config.toml
experts_per_token = 4
normalize_top_k = false
init_std_router = 0.0332
lr_router = 0.00057
norm = "rmsnorm"
norm_eps = 1e-06
seq_len = 256
Below are experts of layer 8 (counted from 0) of a mixture-of-experts language model. Rows are named router (the router's row for the expert), up (a neuron's input weights, with its number) and show model dimensions 240-279. Each number is 128 + 32 x the weight over its row's rms, rounded and kept within 0 to 255. Numbers have three digits each.
After each expert's rows: "comes after" lists some tokens at least twice as common just before its tokens as in all text. This comes from a sample of Wikipedia text that the model never trained on. Tokens count by the router's weight.

# expert 159
router:102155139119187079106128199051131151145143150143098158092128121138143168111176151172149068126107045148115099108073142151
up0:086173136079113100081125142132135116159138077075139157085089094086135102137146113167159163124137136133127082107137118146
up1:120125127130139098126126158146141151107214132087107172167154109144140120065130142118070054157162138118139126161176138118
up2:120111150159156093085094197157081118103196150143138087154129131167083136102208117111143088071132098192131134176126195106
up3:132062149153082077132129117129095111090126147168113132092183138189149126171126109125142171125102088112102179130172167114
up4:137197127113120106129085074079104155133058146137132128123099096085145161166164177132131114129121154182128129121180102153
up5:140171089112149089108095179130171098129087138134107112155158121156083141082122156156141079107093131105147151116107099141
up6:104160147106099166106123151145100124155140157140063110145074150089093079073143126088104091112173129143095116104119111075
up7:085151104130153132093157106105183111171101100078115153093139167139127143084113186135109164114188134130174127141134172157
up8:112127163049107147136134188130160105079116122115077077105114148079155162109157092109145102147116083122125117183117111143
up9:128125134135090130162167136105135110120107129110118190104146102080101118153158158141103132150110146137117108144093117125
up10:173052134091139147059142145164128127136096090149149125156154143114103151066110172162128104149105114116120137149091186120
up11:096141102111166146062099147102114158191137143147166157086133208125102140138124125167130092140124185059106126130185137083
up12:132165117106136097199130128110126143158119138135172191142129193175183157139106143167106172093175136151119143185168138170
up13:120166108054102130119161134155150125160149192112139138168082186141111145115122110157114117202086087105129105142113140139
up14:116142101155179127133124095100131110135136086105102157173111113138148202086123162105161071168128074134099056086119127166
up15:131140093105108161125129121156152107118121090159116066166136091085169091154176135153157171098147153120147122174115165130
up16:133177153106133107134137143096172147123160112163131216159154157104119068171121097127178122175121167143133121116073177155
up17:110067166151139091145144054105125159121123126093118149161126070178140152179110145143101140129193133126145122130131152104
up18:106144091183155097144098159077142165082084151145137142178101069096156142194153087064101116131090149131153124134127141056
up19:089166149106131154123122144086081125123085138113180120060152199083125144161162094164119123066128112131113147102107126145
up20:159134155177164116128126140120191157121108090136110139070123166189072121083061102190104163114116149087156166151073114182
up21:104105148085145119144144070125097121139117114133120163121179123109157145079094169080124171166131153183119082092084097100
up22:152113133091084149132114101091129113142167123076107107147169177153148113117109107128139112143124072123163128144078094132
comes after: " in", " of", " In", " is", " from", "In"

# expert 64
router:110139210133088130160137068148050175113196108143139174130154165093142089118123130110101138130190111162099094174120096052
up0:132186152105112093084155079134057142134111143108176108164144165133179140136166059121145059156147135128101140133153119140
up1:152208143132113123103133125144099128128128147159089140090101160151133068171170164103106173148129162128104095184063121133
up2:156120128112127057158151087091149130127199107181160135089156145109144105121149133129149079129128127162077121126142114129
up3:083147137121126130161110124134155148159088132100182159160029101158168101116141054120136132244131068090119184073196131090
up4:220098122121141087147123086140108145148157122168171118143146093098115090153083120109232210087153139133154094188131113172
up5:142116130139090105158132166160104127136178132156184140113120170141127126155149156143117116126130155114148053145150114065
up6:190117199121135072141122059134132110123182142084119103105103112109156151150083079158168083117138099121136170143104114119
up7:112122123139183127135122142116206155108167135125109133129105116086114115162120164108091124176132127099154134127127123137
up8:152121173163153114060135102162105104162162159128141119099151138127065101163119133170133069127214177113137109131120093122
up9:130150126121102121127104096122140164138155157127142146152044175058124116091175109154076061185111108120122073085089155140
up10:144160099111135119162128093102135148114140085129101182100154137141157121105131137141166122105118129127138171094138120163
up11:078145092178184097106130143116152177137165110129132140138168138128154138132137080099128090147180152156152101113144124053
up12:089133094152114166132101123086114219141128091167103124132100148133150144127142168131159098105114117160095133192115124091
up13:123147110120118087167178055112126102131144047100119078190140140138152078156113128100143121121147104165152069138153156120
up14:154119116150172076108144091107107112204086093168135096120108157055098083144119113142133094183156114096138177148139196127
up15:105126173093154150055104108137122168117173134104163133176049115128174095137117119185135146101143142126101125109147103167
up16:160163177139125171129163174090076170155110137116138187096169185119107142150140102098166068139112100131174141135057100161
up17:120144152114151130142160109107144120100124151165106122136154098115150123138149120133140071117182161097189105099070122155
up18:133109133108166156114094070100101126105139109121115104140145098122160109120159132106107068108094202144154105104069125147
up19:120126171125131068176126105103107094199095112130097150114114114118079102121080182114118116152157180159142162176165144133
up20:147150222128107137161149143126120183157113126149081140107196112110141125169178151147127083088175186114146148086122135126
up21:106112120098113174122099134112043161103137087150121072134154137127120130103114165074149104139121123163186109160195112117
up22:146111151124138137169173166157127134173122081175092106125175112119156119073172104069139182117121155056153130181134075085
comes after: " |", "^{", "″N", "°N", " /", "°"

# expert 83
router:091113157084209136132148113135166151140095105115125136130069107139092182117134105167122057128083164100168104078105120107
up0:091093145154092155145178111105104163111143078088107133127096189150150101142099108160148113099133180073149157194140180124
up1:151097076134146166094130114128073111128111111128098112124119101176122165090145161155157070129159111070092157109092121080
up2:121136115105126109111100120126074149098158130163097130126168162052138100173190093130166111174088155107154071167136113115
up3:164119171146108104155110200118129147119111152148109121144128091176110074150113153138136048133124188108140143135127102165
up4:185153112098074143169156177131083094119103089116121136097147085108206208113129147126108114073073115066127095168113173109
up5:174167114113088089157160069155085131088137067096094117116117164103138152108114105101115135095165121121123132052172137149
up6:132119123110151134146100135117136081147191111128109104136123179140148095083125110097132154116120065195191101120121122133
up7:103110142072142097148168209160114144121141154097117118128101087157129040124151073116098144106077131124177149104081126169
up8:121162171148196144121178136129130163144113097137082135212150107095097086157096140122073092157149143093141051115159130102
up9:098128111127186131100188138142095107113144120149115113161129162091107122123154081171133114121124203147093067129116127172
up10:096174131126097179162118120128111129122111115192165093149096139104094164093062111139126106134115096131098167143105092095
up11:073141096141168130095137149117096083133092141117142136163130099154117099127132128063087092149097140064133104149136085132
up12:172083150124134093139127152140130110079103173168095136136078136047095132187143066150097104085174106085154167110095088172
up13:138109159162131079130100128130077040085169164106146131081086142126140115136091108088163144134105141052164072118117175158
up14:106137184100115131146192077140071166094116128127178131163113100118102102151093182149132087126128093141148135201178111141
up15:146104157091151146129123085094095127171123144105172113112116134104113123123122137104149195094117147089081141145127120108
up16:120126131142133125140087093119124104113081147080113168136154083142201137144091082154110096138138194152118102117121100126
up17:085105115090203141148158110145140192149181118084122086186183170134079110162158112164106164127065137161181109141145157117
up18:083194107080135057131102134127203165121185125129084178091107143188147097115107103136059093108156180118121114107109137096
up19:155153127123131150082120192097089078149112106055135085150190123115146129100071107206120118159161070096130126142143133121
up20:144093155145185152075127137118149131069055086153102095066141126151126165166153109147138139138156130086097096124100071200
up21:171147166132169102143111131138077133159124124131113117189122154149161077137180225149094116162153094151166147103066166083
up22:156194172108161111149130131186167163095151128099139114120115154091130094102126150093147143091084209041189099139121134141
comes after: " of", " in", " for", " to", " at", " with"

# expert 43
router:105139102143116157108142178070165117132073113085136126142094108141163131119188085149089129149092078160118147065180114097
up0:084103133170160122158109129134135106134140167082098126107116140127197105092129108176120112124120097147106096134141155134
up1:132140208125139085098150145111114144080070152126145116128099102127159148138174109094127141157080129180136164080145137162
up2:132076117116112121138157093098160074173138086110132133126112121155153163103147138207064112152156125174172099132146057171
up3:111125170137168117121204128110113046095135123168135091129090127098167104119184137141156127152197134146121138149149184071
up4:180131127135106155137100081171115136172130112093146150182091118182172128154123116059143123175131155141090027144149110125
up5:139112151123156127080128225062175097098160146103138126076113204088135097120088152087124148164089165106145133073112172097
up6:162051134050091157127146143165048116108089162142093124096083144115121159115194158077136145162096083102102119157204175110
up7:107137151176149127167162119133128119120123142123112114090157071129137133168165067142160107146104127161092168125140153146
up8:119151148114155123130124145143093131123117082125112116174102083140161158144125138196137117036057109099088172146076093117
up9:116153163115116146163102101078095156091125228155142118120096110131121141123163095145088195104117170131138123126160087116
up10:116160120096166097119125151106157146086140162092021112088141076113097138154155090124129165141157129144108087089137080130
up11:121123110166049098196148091076124118136151126107127128122132084084158090101073117162070134116128111186082129165130115139
up12:145116145074124088076124169151114111141110098094085086124117155123154118090162169095150090123120123118132118063153110147
up13:110178114150091128119162186148142119165135138140063130137155126167130129150082110114140129098141098101107069133139158132
up14:133155110150122062131209110081142169117106085128165092082123110102178165086108125068113107082116069123138127131151118081
up15:190228106109131133181113162120161135160091134078097179112130095191130177135124118110137080083118071140205076107101153130
up16:194146158056147156113192134120101100138190133107115041106081141111152100157087121108107127130137129111111095107129154114
up17:111124095122125169097093138171130105112121117108083136163113114145175136074114105143164101147071162132179138125096144107
up18:181144118104109161157186144071150115118044091126138156091173134118149120149118094103099073088075128122195136137158093195
up19:097101169096126146165114103119137156173148136160123220165134127101188123133153117193145103094163151140090077137112120076
up20:175109149107118118183116063090181159086141121131128135122189149107115138112154095062119146118128055096139163154111122154
up21:164090148126136132128104081109160127159160093049110059102166127118153089124124092139112106103133094154059122067093108132
up22:156079157105103117143139133196057123080131130090107094133135150129137172161134167160110177123166143029139108118044100077
comes after: " at", " of", " in", " from", " on", " to"

# expert 7
router:136095217089092114124136205128152079077074159161143113078123068191127136125161181193180149164104082167147143065111148093
up0:118097163143120158115135150144142098101079150124106107135117137090182145139135143120076094126132107122093153147139103152
up1:191098096123187132154155141126134155147117112134093130125102199062104151176167163161130196125131151158205082137102134119
up2:074189135082116148118106102096138147123113176141102143114151082166123115133147098088183092145103120162140180047127116136
up3:109139150110100148148133155082133136154099090157123139088125104137084159135071201123079132164138146071126104085115099124
up4:160103168046108135147105148138107162153207145088098156121128162154174104119154096155157135172106137137137079148183166121
up5:114109106191117151192218170106102139136120101140182115068172135152102145166132096101089149093111089147171066124115117106
up6:103027111107075114127125180100106150117151121120138145146079094162124121143164161144099076121200134148142166078094136065
up7:128079235092142095164149133120120078144129130084153144188157062133105056131112179138091130097119103107146096128104093115
up8:135149146142202147129177123143139133109161137094090118078140176132161141163119170174134170125123144189164110100085135135
up9:123107151148147172128122127124139116172158134163089089152149154074148131109145149108177075090184039114143156085137141122
up10:084188122120118120167078107137083047145138118093063160069126076109144149067085134101134073084121096126101217146174113166
up11:130118147085128177144169110148144184159113154159133130086092147107084171202148179124124106155135076066125087121120113135
up12:111075134156109143152175116102121112103127132095093109129098181166148151168138077113080103092085096155207168140202148145
up13:134154184061119141110171124165194096076132160092108073130112168175138149091159113096157127142197077153175133104163102114
up14:100134159112138100134216151137122140157125115162104103098090175171135078125127202099106140115081138078068107091125144095
up15:123131149163094082189118196096157147106122143192139136163147103126169079085110191096126123179144138141127176141129124140
up16:121163141135117080136176147082141149106144128128157196084150086151096172081130110128053123164109086131124104146129099203
up17:149139166130177106081168131161153109083148196155160169076085139157127145133125097077140080153137100155122164129093136161
up18:175116145103153102078154133131116129132105100130130115127125121123135158138128202178064114139100093111130094120151114125
up19:188124139140185146175083119159124078118150134180187163075140120146103143081100115142095121159132169043129143095126145122
up20:076150095124169073109198081131140088100103146168145146183158100081054128116132105131125097178126132153174069169124099158
up21:186138172118065101089143137096156132103122168176115132139107115081156136061154090158115123151153196104115136170090154121
up22:145131173117140076159145099148095092073139087133124134127108082111122156109122115108088183119140122097081066130064155113
comes after: " |", " V", " R", " by", ":", " C"

# expert 140
router:099188143172170205156170077094153104156125091095182122117059111138123139097136105116103088046091137118145144187118170153
up0:092070167153213105118120139117107136163081078150065086139137109131096133097095145100147191153154136083152130118154091132
up1:159146146193139138145095112137181120147111069115107101082138203160139095142146122115167126093105169133131167065098118176
up2:140111138100184178134150112088150151148166155160069126125157118146085056140117146112103133168160152209209128147131148146
up3:103093135119121076143117116143179147097106138144186133086150125127088170163121050116145152156089142092136133169136122183
up4:132159106148102100158221122127068070143107144153094166148114101154155161091103144105120153159129163112088121112110119216
up5:096109100112158138098098084118121137135128159132169155104118113148116102118179141107099057157106116127148151075121182175
up6:065112095087158102107105122165149164189064120183116136093186111122154158100198113115167134163110115145130115138105159094
up7:127136118126133161150146173111128114125170145097132131178107101147160078152107066120079186069138095115127130094129133129
up8:123129148150192124112164134104114076123125135133113087083084128144171122052161072131097159114143090103071148152095095093
up9:083134175150204186168176086075093105073138116131119145163103197136102124103087133157119088122105114103134117134144137161
up10:099173097072171123129117163073147190138150169106164084113184165146145126101141132170136078048077082113159100104167089147
up11:106094107090140105176124146199126119173140121119171113097118097163118071126158155120098094114065188147078112144123124168
up12:096079154129147144101143193063115126104166083136123152173124189126155090198115185132119143091147156123185078132123101131
up13:125105126098153128091193074099128128189117141154101131134090094179159164116102154147126120085136160115120039148130043145
up14:127095129122135149162134160100093185152098140197111124083133114095173109161132186086072059113127129119169148139143131080
up15:118116141127161189118106139058117107071117126140141142056121126066118096144088146144126163106158106170088149104051144158
up16:155094140110088163144084094034126088150037153154109124168159099187173168108111115147051163135158061115149105132179131152
up17:096082113162149147091125071129173163178124149131162073124098142161159082136144122201120102117050181075107125118082167117
up18:158115133125145140119102136115140169153073142085095154081101091190092099091099121145135125107197067125083105178171043191
up19:178122153181185120078124174114138116095129085138116115107176180132133141107186124114099157125112078116126126187116169150
up20:091069210147138150097089138129128136095174117128062053165126097113140107142165124069106135123093111112143121118124134121
up21:139171153114163073205144159104121109149109136100148087136133120158105131120123097058161114133182164110185131163151110082
up22:106137134097171031110103072124168118170127083112058143135138134119108114134110127183157127122166132145096130162179163127
comes after: "\n", ".", "==", " ==", " ===", "==="

# expert 17
router:169124142151106189130123081141056102069202087116179111147128140071110140140136101125154113093079160099136157088134060081
up1:155166089117148134156121179144119176128143161144153090146186115120172144131149135129103164198121106132076111117086113100
up2:147180095117161149132113105130125075131099096124152123197092139143110079132183109112131122191114106107078137148075096182
up3:043098123134152103162137093106136158123138098100090128135117152049146117129200100137146102119113082093090146158174158096
up4:104111159094167112089059141104124133116108149091115113134196143141116131194126134146108168118086139088116117066035144138
up5:160144098105163107118089158160125157184149102125186087135118094149132062146116099182191106134158124114168127139127083136
up6:062131129141155118081183150162122119119155038056121125071137180085154140116153178116175119097140135108116114127133067090
up7:189143118121092134125158138134076115105133068145123203121152165072159085105108151095112142160109137118122106078129126201
up8:042139128130158123097157118112150165123169090138138098127116091073110093068163124167172152134102150123136115125104110072
up9:187092200088102067118162186127139157174131092084135119090123136156097113160062130107127127128120171120046122164109111146
up10:144120093121140138182161139160126146180109115150101146117107134052116101135122099107122118158133160128159055064154134134
up11:143089129158181085191144106088087095167108163163113114126082149071134131105159122119143065094114095158144117152022077149
up12:138097108127177116107140092120109107117123113100213088183128159099155098135095133134114134130156124161092193147098129165
up13:150062049130124156022049081160125117145149114145163165156096130098111100116102157103110098133078085116117088159137149105
up14:180109135117113094178140131156121116165170120088177108139149126044146176169133200112133092118116136135090088135130086110
up15:165119126180179147104220147184083094134094148118126118119113079119126150195118086157116155134133120109081130123093100145
up16:135143155091139080159124118128103096153151148128181117121061094157151106137105169153104069118119178191126100197111129103
up17:176098153112122157095129131096161113146138117142131020169146093138091138118126141131085189146136136142160120090155058132
up18:156123110136111143105115132136148127081125095088150154024083114155120144094150135130143110115111106107144161120139158121
up19:083068196121110134096086118098126191123136141152114100141112161171044118097124134094130188126139181144114081089154116112
up20:162161164100123111090070152085104194166194109090099181163101121101100091149088138155123101170198187194123101039162108077
up21:103167140093117151166141113159102178077157139151108082160110167102172122134128189146079097150111093114143136113109139161
up22:095110121090118136110128080094136141168074107156049113095083053121121101116190124124122127126115119172121144111169086175
up23:069134142093111077109074106031164157191127120088120117069129124162090103144122179157125126097117182162126143163146125159
comes after: " the", " of", " a", " and", " an", " his"

# expert 66
router:097150193073112144158112099142149145182087107156198151091145148177081204137079144102112154171114103108087101157095169175
up0:128131123125161118148132098169125116145075132100191088091143120186090153131127108071143150130093172153079087120112123095
up1:152044119134059131100159132135047181105047146182117175095132135170144131146158125105180100132156093145131118163066151163
up2:147159136093128175104142111144127175120185104080161100148197140104147119136178134107105179156134169099122088125116156111
up3:148150121166171127119158136172140186113116069141135191187128111144115126114111108153140095121105174117142076151107155109
up4:105126078158147095118137104123102168121097133128151067103152126084126122132178106108158106144121158155161135145122086099
up5:134139107132083126116086208124144163143125171152109148066188126054086163088099162141125125099160124090147124138180175175
up6:095120153117128111091144127146091132100109182147139206147145150115133131083122162087137152173115113176166123101158118067
up7:077166113090138188119108175116094091121162131128219140139116127127214180088101141073120098082141118121100051124109160113
up8:114212142103145079130145082197127070133153154090131070164129179147164164178090155147133077149100079121076089111081105131
up9:152095165113101081153168108165184121116103137180182133098090137072165118074074093100065114141083125122119145134137137119
up10:159053174135133148153118064122182123123132206082153150095163124117146157083147168124079107132113117145119150122147176124
up11:150088184100109106099133113174136136132100175099132126091156166104106101121106149108177094138141149081133112130136127097
up12:106150111168155189106133180117104136135114163061177126130118136105137082093142090138159087178134121120061143120105184187
up13:192143180072161137148134192139156084145119111169151151137114055094168135130160107104175124120117185131096080145136154125
up14:115101153097094094197133151143165121096161090167162165116203137152076064132110174151134176081137138135116084102083137145
up15:150141115096126174061117138127129122105094142144143082136115107130139088093102122121072121095149097084107092080133141116
up16:162108115174200048130129141083145089104102052111166093098105062123170150127117126195138143102106178111139110082104147120
up17:150123140139138107131172073095152132166207116121143197112108119165120129144153092213130113154110147082110143166127117186
up18:185158127170140133140145164102149090149076126157148134135134103163130155149089108151162142078074206155197133119075135163
up19:209109135141091133098158162097126098134122142131147105105173041092119148145072063119121165191097146171094077166102141104
up20:138075117104087100153056154125123113119137126138143133115154096095090124106052144116076162150154098167132170089133094098
up21:148131051075135078142159102100161109124081176134133172093162163184163130163176153171123091085108170094167108104185156129
up22:133182165126086108173150100151122158163098106083143113097093127110125166150156132148131105124131118164165100081106092142
comes after: " was", " is", " be", " were", " been", "ly"

# expert 62
router:159162075075167088156087148173109102148147180114134134149156130067141113142097167169085068140181071117069099156160099144
up0:143101140110197107163140128135168125156100157145110162170099115152134111187147111171141067121172162173077107101086074175
up1:152117119098084086108196149124135092145108130159152200122115152147161142190135117125097125119083124078134145176082111100
up2:112125062113112128139149140161127108107123146129133152132121155116123137151156129115136153127113117117132129142085131140
up3:163066156099135115154122140095096180073151129123105091158140118144127103109127164094098126153147136136182137059145039158
up4:157072127104123085056071093154122135113139082172110095117134107162157121118116161063084131135122120136099120176118126107
up5:085099112079169177110153115085093126143113145132155091114170110089140145147128109119198130117104107058102169162094165115
up6:199137126124166133149096167082145105144105132148095168123157150111138146180202109146118061119105065187151085139125161152
up7:083146155168162118158130140121147097157109130125218176144152114150128102192098085142143131149150132175146085183109144156
up8:108121116160149072169156140193131106090131110130103099105099145118123192132174078128098098152136154151110111141187093096
up9:140148186144158134129100152104166134125072129159151141085177068073112100143083160067067164049119145140109116095189148102
up10:126151168142179135097122148079217123140132177183187137096199115160121154125093113103072146126103179082130084114132133167
up11:156116139093116112171110052165128158067190146142119121121124133126185133142082113107112140122157127128133152101133058123
up12:128111135148142170084136070098180075147104092150103142121119161111101174150171107185090107132120118049162129118106145149
up13:147119110142146167180132099167138136097102125099105157043159121161175147133119142162152119114151123161044177117133056095
up14:119159126102133112093124170122083080153050143137072159151215177172143174121081129124124134140110065097170223129142142119
up15:144119114118171151108086101149152098164122139087112061104121106143152129116076140124187060108129154116163175151067093180
up16:180078116047152121107113151150139138157163155133141122154197133191131177134146154100144175129161087014153110066175108111
up17:151082078101120116125111131136068118148074150133179172126153175089104137068093123112133132069164132150105125120143111115
up18:185078092148151107153164177154138095182176111189120122147100115112124122138082205150117146110176115127142098135198081103
up19:161132192102149131115120094124133113123146136102098200146175155151183105096099078178124073145134188063108115141113164124
up20:117183124161186163102115111132178122058137122200168150057092111089174172158167083184094100096105113099070115093146094082
up21:136114125137157144151120119122168127106176143113140153123160181105114109131165096100174110164098138164180143097108101146
up22:108138172123124135139132083142092128049156171158160118126147116148157060121197168061123191152145181150079097157105157182
comes after: " |", ":", " No.", "s:", "0", " $"

# expert 141
router:124157168145099148146103102170079103179122115120116179062068127091122089079122126101117117095125108120125070167112045167
up0:155107136106161161231092127157138152090103111171034148126080094126143169141104105082132161145149139195112167115146089177
up1:155141151189156133104088117096132128105142145149160094198093113099091148103132124156121118132114057089096134131125051102
up2:115106138146128051179178097092123071119082157174103126166137112090085103151107059138144049141115137109115139112070121158
up3:111103125129160128137137154164142068148111074093126200144201182134132148125164168146139064129155136154041114081175098143
up4:103109104112199107108083140098141143165158141128089145064148191134133121103157110163154152119150122142107106127146136105
up5:146105214070146064146093106155048177137120116151123143158174122105118060104109115191137133080086100133138076112107128111
up6:074088087063138095163102100102093079162074094093096140154129184164112137132126132179122115096170173119116087113143114141
up7:097096129164170126135171145091135112139134149061126114159132095030102183107139138151149179061154111136087110129085105106
up8:158142162092166080152096149119093082168156145074130087102129154084148096099127083057080205086108130130105096078138132072
up9:104200155141170111101147137121113125086075132111062165067145122133139125064092098095081157098153105078168118142097136117
up10:158074181142174123047086095148147106143153175163138090062186110121145150085122182147059138129122183084165150139165094143
up11:097107087123143151062168105123141167116165099136094142076093132126148128098151075171136105102165144132134143097121131123
up12:151109116112098107092161151082111168138127126135081087170120021147152191166102130088094089059202113119112113134178130118
up13:124110134175116114139100176079093143086181123120132155108080125108130172081105161061144151092135135124140174159089129081
up14:105064101075139191077157109116166151192113115060094147137115167113101153077162104126083133109084106081167156068154108181
up15:192112135096108124193217125135120117139216106110055138122148156155146124102127114114140078131082143156115104101071102152
up16:096152169100103179155144165145098119123133089136087112129162124085153157136157115172085167099154173138124075092126166083
up17:179119156110154188182104127168105143070168152117151061201140133120126153150124156128134044116186126086119132117106158136
up18:173116047097144189187087126140188081105167141129095113107133131123144168065126130097112070124151111092092104131149081181
up19:098119190145136180117161091102114145133156108130087147130092080058114093180141112105107129174126171111107121162153140111
up20:115120140107164122163141200062127119113168128152099158151101157114138104065115156093100125082134173206113124157150139091
up21:146099113104174120196130166118137107145159136167151137105106158130190113097126117119064080158162106104148119150163068106
up22:152106117086150105075123187068093144119127089160134096110108126146108128119158138119120115129092104154094068101120086097
comes after: " |", "-", " the", ";", "|", ":"

# expert 52
router:093137167135164142147151152105124096107177151159112109153134148108148107072117139085072097070144116154175110159072066108
up1:163118062114138093125110127148131171106144100140119096112089138123172130148139144124197151134075054194123175111059150090
up2:144108157122133144085119105172080135149155134078176151079083153121167069102177112127097080172151129162073101168095140169
up3:127152137125098079246174106080126096117109154164135133141136069046132119136136183109127112124128117120182087116140114126
up4:091087146172128160107082088112126137110162161139169087170119095093163076060149189164086132133123113137120133122130149119
up5:110118089121144112164152210103067128126140116125183126128101161128153131169120085164099143155144141091193144117124080148
up6:137099089145188086171138121143148083130102150128088100164206114165157166102163098142112156079104096153143093106170091159
up7:186105142090144158066115093141108117140106162146106060110188106113122128165080113075150128170113134098098113160117152104
up8:114146081145138136083190167145154147188131135044075141114151149127153131053171126129123121059116132084131118170140141117
up9:075152193131156114170142176125142067127142094105134084118097094125116133108110163101143154135137126153100116114138067079
up10:113108116139112093100078126104123154125130117129114127151155102117113135171118061156079093069173124111173149068163122150
up11:132085127121173116149112118020162177125114183125119143200169133131142130127141124132113110135209114080075115076134121062
up12:103142053042117122183167125086115121234105093095165086182157175092127178141148148161146123138115121141102092143209088153
up13:195179140081101064090146195131140154141099164117144117182113081123165102137138090170167135184118121040100146203164194134
up14:058106090064184088177083113149128154141102116104144180119125169181123128191105136111194156151162092177137087112173154077
up15:145146124111156146090130198152101147098150108127143130128146173112099157128123077117104150074135140120111166078193149093
up16:087137124176105109178171134121112093104175137087147126154118180103113162092115149128091100190126111129133078151089116098
up17:101143176150175154151142133155144174067163131164104088196122135169144201182171104114141139180163186108130114122093185168
up18:150125139108163100103164147127126107143140158071141116132114186147138090165122083135108158089183101121142077118149109068
up19:112113164082124186178229159098155166098091162130091141118137124091087121120115150120127242147106125158083103137120163139
up20:173146150113141105131112127130132122124065192141138141151089162090149154164103146139139125135144130132165070143107055105
up21:163159138139134087128105128165143131161088113078072118153190126141045152127111132154163154154139145155094165152144129131
up22:113104128154131120173126113123131115167109156116057140159127157132160195127166088092117139112133128159121105092159135118
up23:115106176089146165149121111086143061122096143095122156135187166144136178159094154145132146094084180147084092122110060128
comes after: "\n", "==", " ==", "===", " ===", "8"

# expert 15
router:165065070177105138146112072176140132098064099122173137108143094128112099110092123145172143112110126116154175157131112154
up0:125188145120110135098106129096068114179069139127187138087132089086121113079137108119138071122119103142125180105127154128
up1:151170082189151090154122132142120128081107122126120125127082103091143119084131130157087179158185128169114149123158168138
up2:190168168095106125143165152080124095153142185086118088121136151076105109093114115186131161181138095184165144142171096120
up3:145111151136069063131129106198137087093109137136150104160187178092113099148134103157115113124142144154155167141163163165
up4:128134155099116156144128092148106136130158111163167136143139159097103121144119103124146138098102031140103142132126100135
up5:124095100159087044123106084105176141049094072146116110144106049102156145115124130156067127138131129095111131127120166158
up6:146119104175185139139139149090125165111106114171168151117128151188144094077109137133136155151142085170157140168115105128
up7:102070136140125133191063111093132145103126135022137160142141194048136078134081113172186137092127072060122160106091065142
up8:126126087136122144113176071142110100095130127134148117150182157140196117155111058080157132067154142149137097025143143109
up9:089120096085112079089076126148101094146091066093098089128065123091077119094135122123133129112098095106097135142135102150
up10:112166117163143159146155086110113164149111138128181111061097140149150166192132168113102084076099136094211150134153115086
up11:117093085142092093137117144148091131163159144106106142073174160129136137141121120125126087175167107111116138100161106145
up12:152185162123082112158100100097212129090094141139148158171138144168123045121093082132121160171144171168138134076117091094
up13:096083101145170169126144107120088148099112113110172130099072190066146097126106127190127148115133138125159171042114096138
up14:091055170083070111108133112182183158117156148152115132176098143074119109176156153123140158109143108104124123113068152127
up15:107103089131173099149097139069122156126111120131163072147103153130174066159130044118158127037185098169102155158123085106
up16:145037118144121145150051099107116041144150077155171172117115099095100086072131129170088095125112126134126137132101107125
up17:111086118071172146170081071126114161105143066172111113152190119104118178067108114151144161062197113147096132110116194103
up18:102087128145148138088089138116137146080143149156118082121134166074132119136101141142147147094088133129062078112131164124
up19:140186084104151156099166193156129138100163100107131118087123113132185136110131100158089168097149217121094158162177075135
up20:150113181168126104122177147146164095119086166123115066179097133161141144160120112162154132125067139119158085079086133136
up21:137063152145112173088113057133140081134129123172110159151119115139123172138204123092121169130155056159124100145106125123
up22:084133167149063114191175133139205151144153123109150197134077096168136114108147178141131164106106106089145139138078095140
comes after: " in", " of", " the", ",", "|", ":"